python train.py --n_layer=9 --d_model=224 --n_experts=96 --experts_per_token=4 --d_expert=96 --d_shared_expert=0 --activation="swiglu" --moe_layers=[0, 2, 4, 6, 8] --router_score="sigmoid" --normalize_top_k=true --routed_scale=2.0 --balance_loss=0.00055 --balance_bias=true --init_std_router=0.0169 --lr_router=0.0018 --n_head=3 --n_kv_head=1 --head_dim=64 --vocab_size=32768 --norm="rmsnorm" --norm_place="pre" --norm_eps=1e-05 --positions="rope" --rope_base=10000.0 --rope_fraction=1.0 --qk_norm=true --attn_scale=0.125 --tie_embeddings=false --parallel_block=false --init="trunc" --init_std_qkv=0.0334 --init_std_o=0.0334 --init_std_up=0.0334 --init_std_down=0.0 --optimizer="muon_variant" --lr=0.00638 --lr_mult_o=2.0 --beta1=0.95 --lr_head=0.00874 --warmup_steps=69 --schedule="wsd" --decay_fraction=0.73 --decay_shape="sqrt" --final_lr_fraction=0.02 --batch_tokens=131072 --seq_len=512 --doc_mask=true --train_tokens=544900000 --steps=4158 --dataset="wikipedia_en"
Below are experts of layer 2 (counted from 0) of a mixture-of-experts language model. Rows are named router (the router's row for the expert), gate (a neuron's input weights, with its number), up (a neuron's input weights, with its number) and show model dimensions 112-223. Each number is 50 + 10 x the weight over its row's rms, rounded and kept within 0 to 99.
After each expert's rows: "mostly gets" lists some tokens that are sent to it at least half of the time. This comes from a sample of Wikipedia text that the model never trained on.

# expert 1
router:57 40 28 56 47 45 48 42 21 41 44 54 38 55 42 53 60 55 68 55 43 55 44 52 43 51 22 35 45 55 25 42 49 76 53 32 52 38 53 56 52 48 50 45 74 56 45 45 58 40 36 52 45 42 50 46 37 45 35 38 58 35 49 49 45 51 50 61 67 48 49 51 46 45 43 78 38 36 45 69 46 41 50 50 49 34 49 61 48 46 55 51 46 56 47 52 49 48 65 57 58 44 48 57 63 61 40 58 57 37 61 57
gate0:57 38 25 46 46 45 46 49 36 45 56 73 28 39 50 47 46 54 44 28 55 44 56 35 46 51 52 45 36 67 43 53 37 67 58 52 36 32 51 35 50 35 33 55 49 78 50 49 45 53 52 59 56 47 61 53 53 59 48 37 61 55 56 56 45 61 59 60 59 34 48 39 59 56 40 48 44 54 58 55 44 46 47 27 37 30 55 46 53 51 43 53 50 53 41 37 61 53 64 56 68 51 57 61 56 71 51 69 42 67 51 55
up0:50 55 44 41 58 32 45 51 56 48 55 33 49 63 40 54 46 64 59 43 36 38 51 30 46 52 50 54 37 29 40 40 57 58 47 45 45 61 63 32 37 52 44 51 39 39 55 53 59 47 43 54 53 36 57 46 63 30 52 48 36 38 72 51 62 50 47 46 48 36 47 48 51 53 45 63 64 66 50 44 65 55 49 44 37 46 28 45 58 15 38 38 36 49 38 68 53 42 49 43 55 58 60 56 52 57 67 64 42 40 44 49
mostly gets: " M", " Ma", " Col", " Ab", " Mal", " Mor"

# expert 48
router:52 56 44 58 43 50 46 51 47 58 49 59 51 56 61 67 65 44 48 46 52 58 47 69 44 62 37 57 44 55 42 49 45 53 52 58 36 48 44 43 47 62 35 28 47 53 41 53 61 53 39 47 53 33 45 58 50 49 36 29 63 58 44 37 62 46 47 55 66 39 42 66 29 66 57 61 42 38 57 53 48 42 30 58 53 42 59 55 31 63 58 31 50 58 55 46 60 47 50 54 60 57 61 68 48 39 32 59 60 40 35 55
gate0:47 45 44 42 49 63 73 47 73 44 60 46 64 55 51 56 47 34 52 51 54 41 53 56 44 63 61 48 60 63 46 45 43 51 68 49 43 53 48 34 57 48 69 45 55 55 46 61 67 42 55 63 52 34 40 48 57 43 55 57 60 64 44 74 48 51 36 55 73 50 65 63 73 37 48 39 62 63 44 45 68 50 46 28 46 42 65 60 54 47 43 57 33 36 50 48 34 45 56 52 58 28 51 65 47 49 61 53 72 52 45 67
up0:58 65 71 43 70 46 46 45 46 61 54 39 48 35 44 48 38 58 32 54 39 59 33 34 40 50 43 51 61 18 37 50 66 50 44 42 61 51 36 31 63 51 59 57 56 68 50 48 58 59 62 45 34 54 49 57 77 57 53 41 58 60 32 50 48 41 60 59 35 44 49 59 48 26 38 46 51 51 47 59 41 38 52 47 52 41 60 59 46 29 56 37 43 36 25 36 49 47 49 48 47 53 51 60 55 53 64 46 30 61 59 50
mostly gets: " are", " were", " been", " has", " including", " have"

# expert 49
router:61 53 40 51 40 39 32 53 28 48 39 63 44 42 47 50 59 27 57 55 26 52 45 62 47 51 46 52 54 61 34 43 67 49 67 31 53 57 48 45 44 58 37 44 64 62 52 56 33 52 39 51 41 50 49 43 53 60 47 59 51 45 62 38 54 51 57 56 52 61 29 55 69 56 53 61 43 47 50 54 50 48 45 54 71 37 51 45 28 59 58 45 54 49 50 46 71 40 39 56 67 51 41 46 30 50 50 56 41 47 55 48
gate0:53 49 47 39 52 34 42 52 53 42 38 52 33 48 43 44 57 51 48 42 66 68 52 45 40 59 49 67 64 43 53 57 73 37 45 50 64 53 56 60 39 42 61 27 64 41 49 40 44 47 51 48 50 55 48 46 47 47 50 47 68 58 53 42 69 42 43 52 65 37 39 51 58 41 59 50 46 46 50 48 53 41 61 45 29 53 48 63 61 52 62 56 53 50 42 47 58 40 50 48 39 26 56 32 40 42 57 62 37 46 68 53
up0:44 50 45 38 60 50 58 46 42 59 57 45 41 54 61 40 44 81 53 39 60 38 34 64 64 64 45 57 53 63 63 59 60 31 37 34 45 54 53 47 46 43 53 62 48 58 33 58 55 46 54 39 52 63 78 38 63 31 54 52 67 62 36 61 51 52 38 55 57 40 65 44 43 38 47 48 48 66 61 53 49 49 48 52 47 66 48 46 60 44 62 57 52 56 42 58 50 46 60 57 41 54 66 62 37 51 44 62 32 42 54 43
mostly gets: "\n\n", "\n\n ", "\n", " Succeeded"

# expert 23
router:45 43 46 68 36 40 43 61 50 42 44 64 50 43 44 60 45 44 48 41 40 41 46 56 60 51 56 52 66 61 27 49 57 67 58 56 53 60 60 46 46 59 33 51 60 69 57 46 56 50 52 63 55 61 47 45 56 43 51 49 57 65 47 56 59 55 53 32 54 46 40 42 31 76 43 58 40 40 51 55 46 40 42 41 55 43 58 67 18 47 57 42 38 48 41 64 53 39 64 47 69 54 51 34 56 35 33 65 61 59 45 68
gate0:60 59 57 52 53 52 34 50 61 50 32 67 56 74 53 37 52 45 34 42 54 60 47 53 35 49 58 55 66 36 36 66 61 50 37 64 43 76 49 46 43 56 42 30 34 54 60 47 72 69 51 59 50 60 50 54 46 52 56 44 43 53 67 36 61 58 53 67 41 57 50 41 61 49 54 57 42 55 37 51 55 49 53 44 37 57 71 67 31 44 36 43 55 55 52 54 48 44 54 53 45 53 36 60 48 45 37 50 40 59 31 52
up0:48 50 64 51 47 42 58 25 72 51 32 37 40 52 46 45 45 58 31 73 39 40 57 49 62 41 57 45 51 40 44 41 49 42 43 43 45 57 45 56 50 53 30 42 65 50 45 57 57 58 41 44 70 58 52 53 52 55 52 42 51 39 59 43 74 62 50 64 49 49 57 49 51 64 44 64 53 61 46 33 31 54 42 70 71 34 36 63 39 45 56 36 41 26 56 46 61 49 46 41 41 51 33 39 38 58 55 44 59 60 32 45
mostly gets: " school", " people", " family", " player", " government", " home"

# expert 90
router:69 46 52 55 63 33 49 52 48 49 55 55 27 27 50 45 48 48 53 59 39 26 41 67 44 47 51 61 62 51 52 65 55 55 49 54 61 55 44 56 49 60 57 44 58 58 45 49 37 37 58 68 59 35 46 28 49 54 64 56 46 47 60 34 48 41 38 38 44 43 44 40 49 59 53 43 42 36 46 51 51 42 51 58 48 33 70 49 36 45 44 50 47 60 39 55 68 42 50 60 69 62 40 65 61 58 39 59 47 39 56 59
gate0:41 39 50 33 46 42 44 50 40 55 59 57 40 50 49 48 64 51 46 50 56 49 51 58 48 49 31 50 44 62 60 55 63 44 41 62 57 48 45 55 47 49 46 43 45 59 37 34 50 56 50 62 50 43 54 46 49 54 33 60 71 71 55 54 47 46 41 55 38 40 35 50 27 48 46 59 47 52 57 47 52 49 48 44 48 42 52 57 35 73 48 43 32 47 50 21 72 45 52 52 43 61 58 45 59 54 54 52 56 69 62 44
up0:57 45 46 60 36 53 19 37 40 64 39 64 49 51 62 57 50 41 66 54 54 62 34 62 41 58 66 45 54 44 33 47 40 60 39 59 61 43 48 52 48 51 43 33 47 56 47 47 63 46 61 38 51 44 64 53 42 36 55 50 33 45 51 32 30 49 41 46 52 64 41 61 22 34 57 46 43 31 34 45 38 55 53 34 29 58 41 52 44 47 31 77 50 44 50 53 48 55 36 50 40 34 43 38 52 50 42 46 38 39 42 53
mostly gets: "|", " no", " No", " →", " two", " ×"

# expert 85
router:43 48 33 67 38 36 43 30 38 60 54 62 47 33 42 50 67 34 46 46 41 53 39 56 47 65 36 62 49 61 50 62 45 81 49 47 67 65 51 53 50 50 44 38 58 57 57 50 45 60 47 60 59 64 44 52 42 40 34 49 57 74 49 45 48 43 46 52 39 45 36 49 40 72 45 50 38 40 52 54 59 40 39 46 44 43 61 69 47 38 57 50 47 50 46 39 56 46 56 57 56 63 56 54 44 45 51 54 58 53 57 72
gate0:52 56 52 48 67 48 44 43 53 44 25 42 42 48 50 67 51 66 55 60 39 34 64 42 58 54 47 57 73 61 69 42 39 50 60 54 56 53 43 49 51 56 59 39 47 49 48 46 46 57 51 65 43 53 56 51 63 41 64 61 54 55 58 42 41 48 44 41 57 50 67 32 67 58 63 52 47 67 48 41 52 33 57 38 43 51 42 43 53 23 63 43 47 60 42 53 55 58 53 41 43 55 30 57 49 57 63 34 56 33 60 48
up0:47 60 54 43 55 54 40 41 36 65 56 43 51 64 71 61 63 59 55 55 37 61 47 63 37 48 34 41 60 30 41 53 64 44 36 54 40 42 58 43 40 61 57 34 42 52 57 48 54 49 60 48 43 35 59 43 66 41 47 51 51 42 38 55 48 25 33 51 43 56 50 56 61 49 40 49 47 34 65 62 48 42 47 70 50 53 62 44 44 58 31 44 42 35 48 69 54 35 60 47 54 47 39 51 67 32 45 71 52 42 46 65
mostly gets: "ot", "or", "un", "on", "ron", "ir"

# expert 19
router:56 65 45 69 52 44 39 56 33 62 40 43 52 35 62 55 59 45 57 26 56 49 47 61 41 49 41 55 47 53 52 59 55 62 65 57 31 32 42 42 47 86 46 29 63 41 31 52 59 52 50 47 33 55 41 59 39 40 51 49 63 70 57 62 57 44 68 59 65 48 55 54 49 47 60 42 37 38 41 56 40 46 35 49 46 46 58 48 32 44 71 42 46 56 53 45 60 38 62 57 60 58 63 67 49 41 32 68 49 52 58 57
gate0:46 56 62 41 53 61 54 51 36 42 42 69 65 45 54 39 47 68 31 50 44 60 37 45 52 48 50 41 41 54 74 53 48 60 49 49 43 53 58 53 60 51 55 52 73 47 40 47 66 46 52 50 37 58 80 53 48 51 54 52 49 63 37 52 67 30 42 51 55 53 49 41 49 51 63 53 46 70 53 49 59 63 61 43 46 46 45 52 49 42 44 61 32 57 62 51 46 45 60 76 64 54 55 54 38 36 49 67 41 35 39 59
up0:56 51 57 56 60 45 56 45 51 44 26 41 46 33 36 41 33 41 47 51 35 42 57 49 38 55 55 38 40 49 62 73 55 55 53 51 45 53 46 55 62 39 63 57 59 42 50 55 59 44 32 43 53 44 59 53 36 62 53 49 39 63 51 60 54 43 38 52 31 52 61 59 58 66 65 57 62 44 39 52 38 62 43 46 41 72 62 67 55 35 43 63 47 45 35 50 41 30 40 64 54 44 58 66 55 51 36 57 47 35 44 47
mostly gets: " was", " is", " are", " be", " has", " been"

# expert 29
router:55 44 35 54 41 56 53 50 42 57 43 31 49 44 40 54 61 48 57 54 47 50 42 49 56 53 33 48 57 57 38 42 57 64 60 40 54 56 48 41 53 49 38 58 65 58 47 34 44 56 25 67 60 41 39 41 56 47 55 29 66 56 52 43 49 48 46 49 65 43 45 44 48 59 45 57 47 38 27 58 46 49 35 36 51 39 56 66 56 62 55 58 36 40 53 43 45 45 48 68 58 42 43 68 63 54 41 53 57 41 52 63
gate0:60 73 69 49 46 62 41 56 53 54 53 50 49 62 49 52 57 52 51 80 47 46 58 65 55 45 56 70 45 46 75 47 63 41 70 47 33 44 55 58 50 24 53 55 41 47 55 44 54 70 56 67 51 65 46 59 53 41 68 67 59 52 48 58 77 68 54 45 42 62 63 59 73 51 57 46 49 52 54 48 54 48 73 63 51 53 48 54 42 67 37 47 66 50 56 52 53 58 47 38 50 53 45 56 55 44 52 47 48 56 52 55
up0:28 69 39 42 66 59 59 39 47 47 61 56 67 36 65 51 42 49 32 55 56 62 61 44 47 62 63 62 56 39 56 41 61 29 44 49 49 41 49 49 43 51 33 56 49 59 61 56 47 63 44 39 51 43 35 48 36 36 54 69 46 54 43 73 53 54 42 53 39 25 53 37 39 64 23 53 52 38 50 60 65 41 64 52 53 51 51 37 46 46 58 59 59 51 52 44 32 48 49 50 63 59 51 37 38 48 52 50 57 47 75 42
mostly gets: " San", " Ar", " Paul", " David", " Michael", " Har"

# expert 13
router:53 60 57 52 45 49 57 41 42 46 37 69 51 54 35 46 39 48 58 45 33 28 40 61 45 59 61 50 67 56 45 41 49 52 66 46 46 54 50 34 50 52 37 35 58 56 42 57 62 52 50 62 43 50 35 47 58 34 44 37 59 53 44 47 42 46 69 40 72 57 38 43 25 68 58 48 51 47 55 49 52 47 44 36 56 46 68 68 25 50 35 42 39 62 38 43 42 29 52 58 60 55 56 40 48 28 37 44 38 59 45 64
gate0:42 66 45 47 31 51 49 38 33 44 68 63 59 41 38 50 60 58 48 49 43 35 47 49 57 53 43 60 54 40 28 44 49 68 46 56 49 45 50 48 49 62 62 59 57 37 62 45 73 57 52 49 60 43 56 57 49 72 61 45 56 56 54 54 33 54 71 54 34 42 45 61 45 58 50 38 34 39 43 37 39 42 63 47 60 52 56 63 50 49 40 78 49 48 50 45 49 48 32 45 60 38 63 46 49 64 35 43 65 51 44 56
up0:49 51 57 61 26 30 33 58 63 75 61 65 48 52 39 40 70 51 49 49 35 47 59 52 41 54 50 50 42 69 67 47 51 43 37 56 72 40 55 56 51 49 40 58 63 45 64 46 34 65 35 55 59 44 63 21 46 44 54 63 39 51 28 57 46 66 44 46 67 64 49 50 68 60 45 73 52 50 58 32 42 50 45 38 57 45 57 55 51 62 51 44 50 54 62 52 43 43 51 46 34 49 39 41 70 56 58 58 48 33 65 50
mostly gets: " University", " school", " film", " player", " School", " member"

# expert 21
router:50 36 58 54 51 41 35 51 44 53 51 50 42 40 43 48 46 41 46 63 53 45 44 72 45 55 49 55 64 47 46 65 61 62 60 49 54 60 73 53 47 67 48 50 64 59 45 53 42 45 42 53 44 44 50 53 46 46 65 38 71 41 66 45 50 36 55 27 49 59 51 40 30 52 54 68 64 33 35 50 51 46 52 52 47 30 70 54 44 50 58 51 47 61 45 37 66 45 47 53 59 71 43 48 60 44 37 47 44 51 53 58
gate0:49 48 52 63 45 33 59 47 49 57 53 41 49 36 63 50 57 41 40 56 39 63 40 55 58 61 64 31 47 45 49 58 75 43 57 60 34 58 50 49 69 52 35 60 41 42 45 44 52 55 50 38 56 66 44 55 34 53 51 60 61 52 52 37 56 53 35 31 60 50 54 42 57 66 28 44 42 53 50 49 50 49 59 28 49 31 62 54 33 43 39 43 39 51 48 39 63 44 33 52 54 65 28 53 37 45 59 53 49 43 47 27
up0:44 53 67 46 38 35 65 60 41 40 50 53 58 76 49 46 70 59 64 65 44 58 40 37 44 43 52 54 47 44 52 66 52 51 58 46 47 51 40 68 40 48 68 35 47 36 65 32 42 55 54 54 40 45 59 45 49 57 68 65 54 39 56 57 57 52 50 53 59 38 42 33 39 70 48 65 50 50 31 50 44 32 63 35 44 52 45 56 61 64 60 28 37 39 59 60 66 60 70 52 59 51 54 63 53 52 49 53 47 33 60 37
mostly gets: "|", " ENG", " ITA", " GBR", " AUS", " ARG"

# expert 52
router:60 54 31 54 42 31 43 54 35 64 51 68 27 41 62 56 60 53 56 43 49 59 53 67 34 52 51 65 58 68 33 56 50 58 57 48 47 53 58 54 58 49 44 38 71 64 43 48 60 23 31 55 48 56 46 45 51 53 46 48 53 50 69 50 50 39 59 57 52 43 33 46 33 52 55 34 44 52 59 73 53 45 43 56 56 41 63 51 32 48 48 51 50 40 46 52 66 48 31 50 73 61 47 52 45 49 47 51 60 50 56 59
gate0:55 52 72 47 47 42 52 58 33 70 61 47 50 43 57 54 31 48 60 49 60 47 49 60 40 55 44 58 55 48 42 42 40 49 43 28 60 45 60 51 57 64 69 48 56 47 61 49 52 48 36 39 48 44 44 47 58 60 47 28 55 24 43 72 46 47 67 47 67 54 36 72 56 47 45 42 49 67 48 37 51 51 55 53 57 52 53 53 51 62 66 77 63 41 55 56 45 61 58 41 45 40 59 56 40 57 58 50 19 60 58 48
up0:45 55 43 42 60 55 51 62 51 52 45 51 52 47 61 54 78 49 38 56 77 45 63 44 53 65 60 58 61 52 54 50 33 49 58 55 53 41 43 38 52 56 41 46 40 56 58 31 53 63 50 62 64 35 47 54 58 32 37 58 60 40 49 56 49 51 42 55 73 50 63 47 48 71 47 56 71 36 35 57 52 53 39 57 49 62 46 44 47 41 34 67 54 48 38 45 59 51 54 57 49 62 69 38 46 54 37 49 36 60 44 45
mostly gets: "\n", " Additionally,", " In", "com"

# expert 0
router:44 57 44 57 47 54 44 42 26 51 47 57 32 61 52 54 68 39 47 42 45 50 45 57 55 66 49 53 51 58 57 43 50 53 65 30 51 60 54 42 41 53 38 27 47 59 49 53 45 42 43 47 50 35 38 39 43 51 49 52 41 56 40 34 42 50 48 51 59 64 53 41 46 51 56 59 45 36 37 63 45 47 38 46 41 54 57 59 32 46 58 49 57 56 57 49 58 33 79 72 53 54 41 55 57 29 47 59 35 66 27 48
gate0:62 57 48 51 61 78 43 65 54 46 44 49 58 61 54 45 56 42 60 53 57 56 45 47 42 59 46 24 60 77 46 48 47 65 79 65 37 49 39 45 72 65 29 62 49 56 30 51 33 62 49 45 47 37 48 63 36 69 47 47 50 42 44 46 35 52 70 52 56 54 39 44 43 45 56 35 63 44 43 55 65 40 38 51 42 56 72 51 49 37 35 48 36 70 49 50 42 44 37 34 45 50 39 58 51 43 64 50 47 62 47 33
up0:56 34 53 62 57 61 33 44 67 32 62 63 54 51 42 47 61 56 47 49 52 49 48 56 59 50 17 43 47 66 51 55 49 32 42 48 57 70 52 55 32 53 37 50 43 48 64 39 64 64 29 40 59 64 65 55 64 58 34 43 51 42 60 51 38 52 60 64 63 33 35 39 43 56 66 58 63 46 49 39 42 38 37 48 66 45 48 55 48 60 42 65 52 44 33 62 48 39 53 50 49 38 32 44 59 59 39 48 45 62 55 59
mostly gets: "Personal", "Scientific", "\n", " Produced", " Phylum:"

# expert 12
router:48 66 48 52 49 47 53 46 49 51 30 41 32 57 57 48 58 47 35 53 27 28 42 53 53 48 39 57 61 51 31 66 43 53 58 40 63 41 46 63 46 53 45 48 59 51 45 27 53 35 45 58 57 48 41 29 44 35 73 41 53 70 45 51 58 44 54 41 45 56 50 50 47 56 40 43 42 39 53 55 45 39 47 48 69 36 45 52 44 62 61 56 52 41 37 53 49 37 59 54 65 52 38 45 55 32 30 57 48 58 49 58
gate0:48 26 54 63 20 53 60 66 61 55 67 42 70 40 59 52 53 67 35 69 56 38 44 57 47 31 56 43 46 57 58 52 55 44 63 34 54 36 60 50 49 58 49 36 47 40 59 58 48 51 52 38 48 38 42 52 49 58 48 47 35 40 54 38 67 46 66 51 75 54 55 44 57 48 60 31 51 46 45 54 50 54 40 45 42 27 62 39 52 44 46 56 63 59 60 79 59 61 55 70 56 37 51 50 44 59 58 44 51 44 39 36
up0:62 60 62 69 66 54 53 61 45 37 46 47 39 52 49 49 53 40 58 65 59 71 49 48 58 45 37 41 59 51 37 83 58 50 67 40 51 67 56 62 71 51 53 54 66 36 52 38 42 38 56 42 57 52 66 42 69 46 64 57 47 65 46 38 44 51 52 49 64 52 51 39 53 43 66 36 52 54 53 38 47 60 51 40 43 40 53 40 58 33 59 49 61 51 42 75 53 48 46 48 38 66 41 55 55 62 59 38 59 48 48 57
mostly gets: " his", " her", " their", " its", " second", " first"

# expert 81
router:60 50 52 50 62 42 38 41 39 40 32 48 46 49 54 41 39 42 49 52 43 43 48 56 53 43 57 55 56 59 37 67 57 60 50 40 61 39 57 48 58 49 51 32 72 57 30 41 55 30 45 50 44 56 52 39 36 50 57 46 58 41 45 54 67 44 55 43 63 48 34 43 53 57 64 22 57 66 47 67 43 45 51 52 41 48 60 33 41 51 60 46 53 50 51 54 55 52 50 48 65 43 54 47 48 42 32 55 37 58 43 50
gate0:43 76 52 41 55 59 54 40 58 34 58 56 40 51 58 35 46 58 61 60 47 63 51 43 56 50 65 55 70 36 55 55 49 54 50 53 58 50 57 52 39 58 71 33 63 52 63 58 54 31 49 51 67 61 46 37 45 41 44 58 42 47 42 49 55 53 46 45 50 54 62 38 36 49 38 47 68 45 56 56 51 46 76 53 34 63 63 48 47 49 61 50 64 42 55 74 39 41 26 51 46 60 41 60 57 43 32 54 40 58 59 72
up0:45 48 42 56 60 43 32 54 56 49 76 47 37 44 45 45 56 56 61 57 67 42 39 62 37 53 45 64 72 52 41 40 50 52 47 35 52 47 48 51 41 48 51 60 57 50 25 40 50 64 60 55 62 37 58 47 43 66 48 49 41 40 56 40 59 37 65 26 39 57 27 78 57 62 33 68 53 68 56 47 69 36 59 59 61 33 55 60 50 52 54 44 45 69 47 52 62 37 56 49 43 38 71 56 69 47 60 52 54 49 45 48
mostly gets: "th", "st", " First", " first", " 1st", " last"

# expert 16
router:67 44 37 66 55 32 34 52 22 73 56 47 19 33 54 51 51 47 36 44 36 46 46 62 45 62 29 44 63 70 60 49 47 60 60 29 65 35 45 50 53 54 57 33 60 61 48 46 52 33 43 64 60 56 44 50 35 36 48 59 44 66 50 55 59 40 75 43 43 45 50 54 49 49 42 53 42 42 51 54 40 33 47 49 42 33 48 52 46 61 64 46 60 58 37 42 68 54 48 67 56 56 54 60 32 27 46 45 57 48 54 74
gate0:44 33 52 44 39 42 54 42 78 63 45 37 39 40 73 39 49 62 50 52 43 28 60 42 54 57 68 48 40 64 55 49 50 50 48 57 60 63 63 65 68 60 42 48 46 42 60 39 52 47 50 71 40 51 72 34 48 59 48 48 57 53 54 40 39 50 49 39 63 41 44 63 64 62 67 55 50 52 32 47 64 51 34 47 56 52 52 60 57 38 53 42 47 32 68 58 46 27 55 63 45 34 56 53 47 65 41 49 33 37 38 59
up0:56 49 43 48 58 57 34 63 62 37 39 42 48 49 61 43 61 36 51 40 60 51 56 60 32 44 30 61 47 34 48 43 34 33 38 55 59 54 40 37 48 50 38 49 52 64 51 61 59 54 50 46 50 45 51 51 55 39 30 28 51 39 45 43 53 31 58 48 50 58 50 50 47 39 43 58 43 23 64 60 37 53 60 57 46 51 51 50 39 62 40 60 41 42 42 62 47 47 53 78 52 62 50 55 65 48 36 58 48 56 42 83
mostly gets: "am", "k", "h", "l", "ol", "b"

# expert 37
router:55 55 37 54 56 52 37 61 42 56 28 34 46 55 45 57 48 49 52 63 32 49 50 48 47 54 25 42 57 60 34 46 49 68 55 27 47 49 47 40 46 60 55 44 73 55 45 31 43 64 36 60 60 32 52 46 36 54 38 47 54 42 42 40 57 48 58 50 60 43 55 45 53 60 48 67 55 46 33 55 40 51 42 52 39 42 46 49 57 61 38 57 69 58 53 38 56 48 69 43 52 41 45 54 58 55 33 52 52 42 47 50
gate0:48 50 45 50 42 60 31 45 43 51 43 49 56 64 56 49 51 63 45 59 26 73 37 52 46 46 50 62 45 35 39 60 56 40 45 45 36 28 52 27 55 59 48 56 54 54 34 52 56 59 41 66 37 37 65 50 36 47 46 63 41 23 41 28 40 36 58 67 51 53 41 44 54 68 42 58 49 62 54 47 51 53 39 35 47 39 60 43 41 68 36 61 50 42 43 29 49 66 65 67 63 52 59 69 55 56 53 52 58 61 46 61
up0:42 64 42 46 48 50 56 39 46 45 29 42 44 51 36 46 38 63 36 64 32 45 44 50 47 54 43 35 58 29 56 52 27 35 75 47 47 59 41 43 53 51 53 75 63 54 59 53 72 56 49 58 63 30 63 43 67 53 42 46 41 41 37 51 25 47 47 56 40 56 44 58 58 40 44 58 41 54 47 63 64 50 49 47 47 45 55 48 50 75 42 56 50 58 46 55 39 54 60 52 50 47 39 52 52 45 34 41 42 36 38 54
mostly gets: " A", " New", "In", " An", " As", " Le"

# expert 54
router:62 56 57 55 40 41 64 55 39 48 30 52 48 44 62 77 47 48 69 31 45 54 51 59 41 59 33 53 61 43 43 49 49 49 61 41 60 63 53 48 65 49 39 42 58 49 53 38 52 51 35 49 57 54 38 30 39 45 46 53 57 66 38 55 50 29 37 58 60 50 26 48 42 44 49 48 51 41 28 47 60 45 40 52 58 42 63 40 44 59 50 46 54 46 50 82 39 46 47 54 58 44 43 55 54 38 39 48 52 42 41 51
gate0:53 47 53 42 57 50 60 44 58 53 52 55 57 46 55 80 54 43 63 46 55 50 53 42 45 44 56 48 61 48 55 49 48 46 59 36 59 46 51 38 60 49 40 45 69 49 52 33 46 52 37 44 43 52 42 46 50 52 55 54 64 55 40 48 53 50 55 66 49 50 53 53 63 53 62 49 56 45 52 46 37 59 57 38 50 67 40 35 56 44 48 57 41 59 55 52 43 35 51 65 54 54 50 50 38 50 42 50 33 47 61 37
up0:44 67 36 57 54 54 52 35 61 37 33 39 57 38 44 51 63 38 54 34 41 67 31 50 47 53 53 69 43 48 47 39 43 44 50 51 37 40 54 43 39 73 51 45 53 48 50 52 32 47 38 74 47 41 67 24 50 58 47 49 43 61 45 43 52 49 47 48 46 68 47 57 30 44 65 57 64 64 43 44 50 60 45 41 31 63 49 56 63 48 43 51 42 68 68 66 17 51 50 45 46 53 45 47 57 44 53 49 64 58 50 49
mostly gets: "|---|---|---|---|---|---|", "|---|---|---|", "|---|---|---|---|", "|---|---|---|---|---|", "|---|---|", "|---|---|---|---|---|---|---|"

# expert 11
router:54 51 37 61 36 29 58 53 43 62 41 55 51 44 55 53 64 43 42 56 46 55 45 62 74 75 52 50 60 76 31 54 47 59 48 42 59 55 48 44 39 53 54 32 61 62 53 50 62 21 23 57 56 47 41 36 55 46 58 40 54 56 49 49 57 37 51 58 63 52 45 48 25 51 57 57 43 47 51 56 37 46 49 41 57 53 68 46 45 49 60 63 50 33 52 50 47 16 55 49 68 64 41 51 49 33 44 52 61 57 42 54
gate0:49 52 56 48 52 53 48 63 40 26 56 30 73 63 65 46 44 25 69 46 43 66 52 53 51 50 35 50 55 48 51 47 51 51 53 39 60 59 49 51 34 44 65 26 39 56 52 44 59 47 67 56 65 42 64 38 57 40 48 46 65 46 54 48 28 48 62 41 45 49 48 67 44 54 55 56 38 53 50 46 44 42 41 66 43 40 34 54 38 54 43 32 53 45 46 55 62 52 60 61 42 37 51 51 52 45 49 32 63 53 56 60
up0:47 39 46 48 63 53 39 38 48 50 47 48 64 51 39 52 43 58 47 50 43 63 43 43 41 54 54 60 50 63 43 50 30 39 54 51 37 52 62 42 40 62 50 51 62 49 53 36 24 46 28 52 27 52 64 39 63 42 47 51 43 69 45 49 42 63 54 45 40 38 50 39 49 48 43 45 38 44 47 51 58 76 40 57 61 72 66 47 53 55 49 52 49 43 34 41 37 53 37 47 61 60 62 42 53 29 41 59 57 47 37 54
mostly gets: "===", "==", "====", " ===", "==S", "==History=="

# expert 22
router:50 59 53 61 37 46 60 34 46 49 42 72 43 60 49 63 53 46 57 54 48 44 42 52 61 73 50 43 41 43 35 56 54 65 54 51 40 55 63 41 55 53 43 38 51 60 24 49 61 46 45 57 58 61 52 47 40 58 59 60 53 58 50 36 44 45 54 52 54 45 37 54 46 71 49 52 43 45 59 53 57 27 46 43 61 51 54 61 25 48 37 36 37 64 42 65 52 32 64 57 74 66 60 56 59 41 47 74 46 36 35 56
gate0:55 51 52 69 57 55 53 49 57 39 62 56 48 48 54 58 76 46 38 38 46 40 49 67 54 59 42 51 52 61 47 56 56 64 48 51 54 48 68 57 54 52 44 40 52 37 42 34 48 56 41 52 53 47 48 56 47 52 47 59 56 62 49 79 41 39 56 75 21 32 39 56 50 55 46 31 53 45 56 37 41 57 65 47 54 59 52 59 42 64 57 45 51 61 48 52 30 43 58 60 59 47 63 42 52 31 57 52 59 54 40 54
up0:47 58 42 80 42 64 66 52 65 46 63 39 40 44 37 54 60 40 58 41 52 52 40 69 62 36 40 51 44 39 50 29 56 49 49 52 46 49 50 35 50 38 53 46 42 63 57 45 57 28 35 38 52 71 48 45 83 47 49 54 48 53 43 56 52 51 37 45 26 57 41 54 50 37 75 54 56 51 57 60 52 39 40 56 54 40 53 36 39 42 53 28 51 56 51 38 56 47 40 37 49 54 43 72 57 54 39 50 45 53 61 61
mostly gets: " water", " power", " population", " war", " land", " development"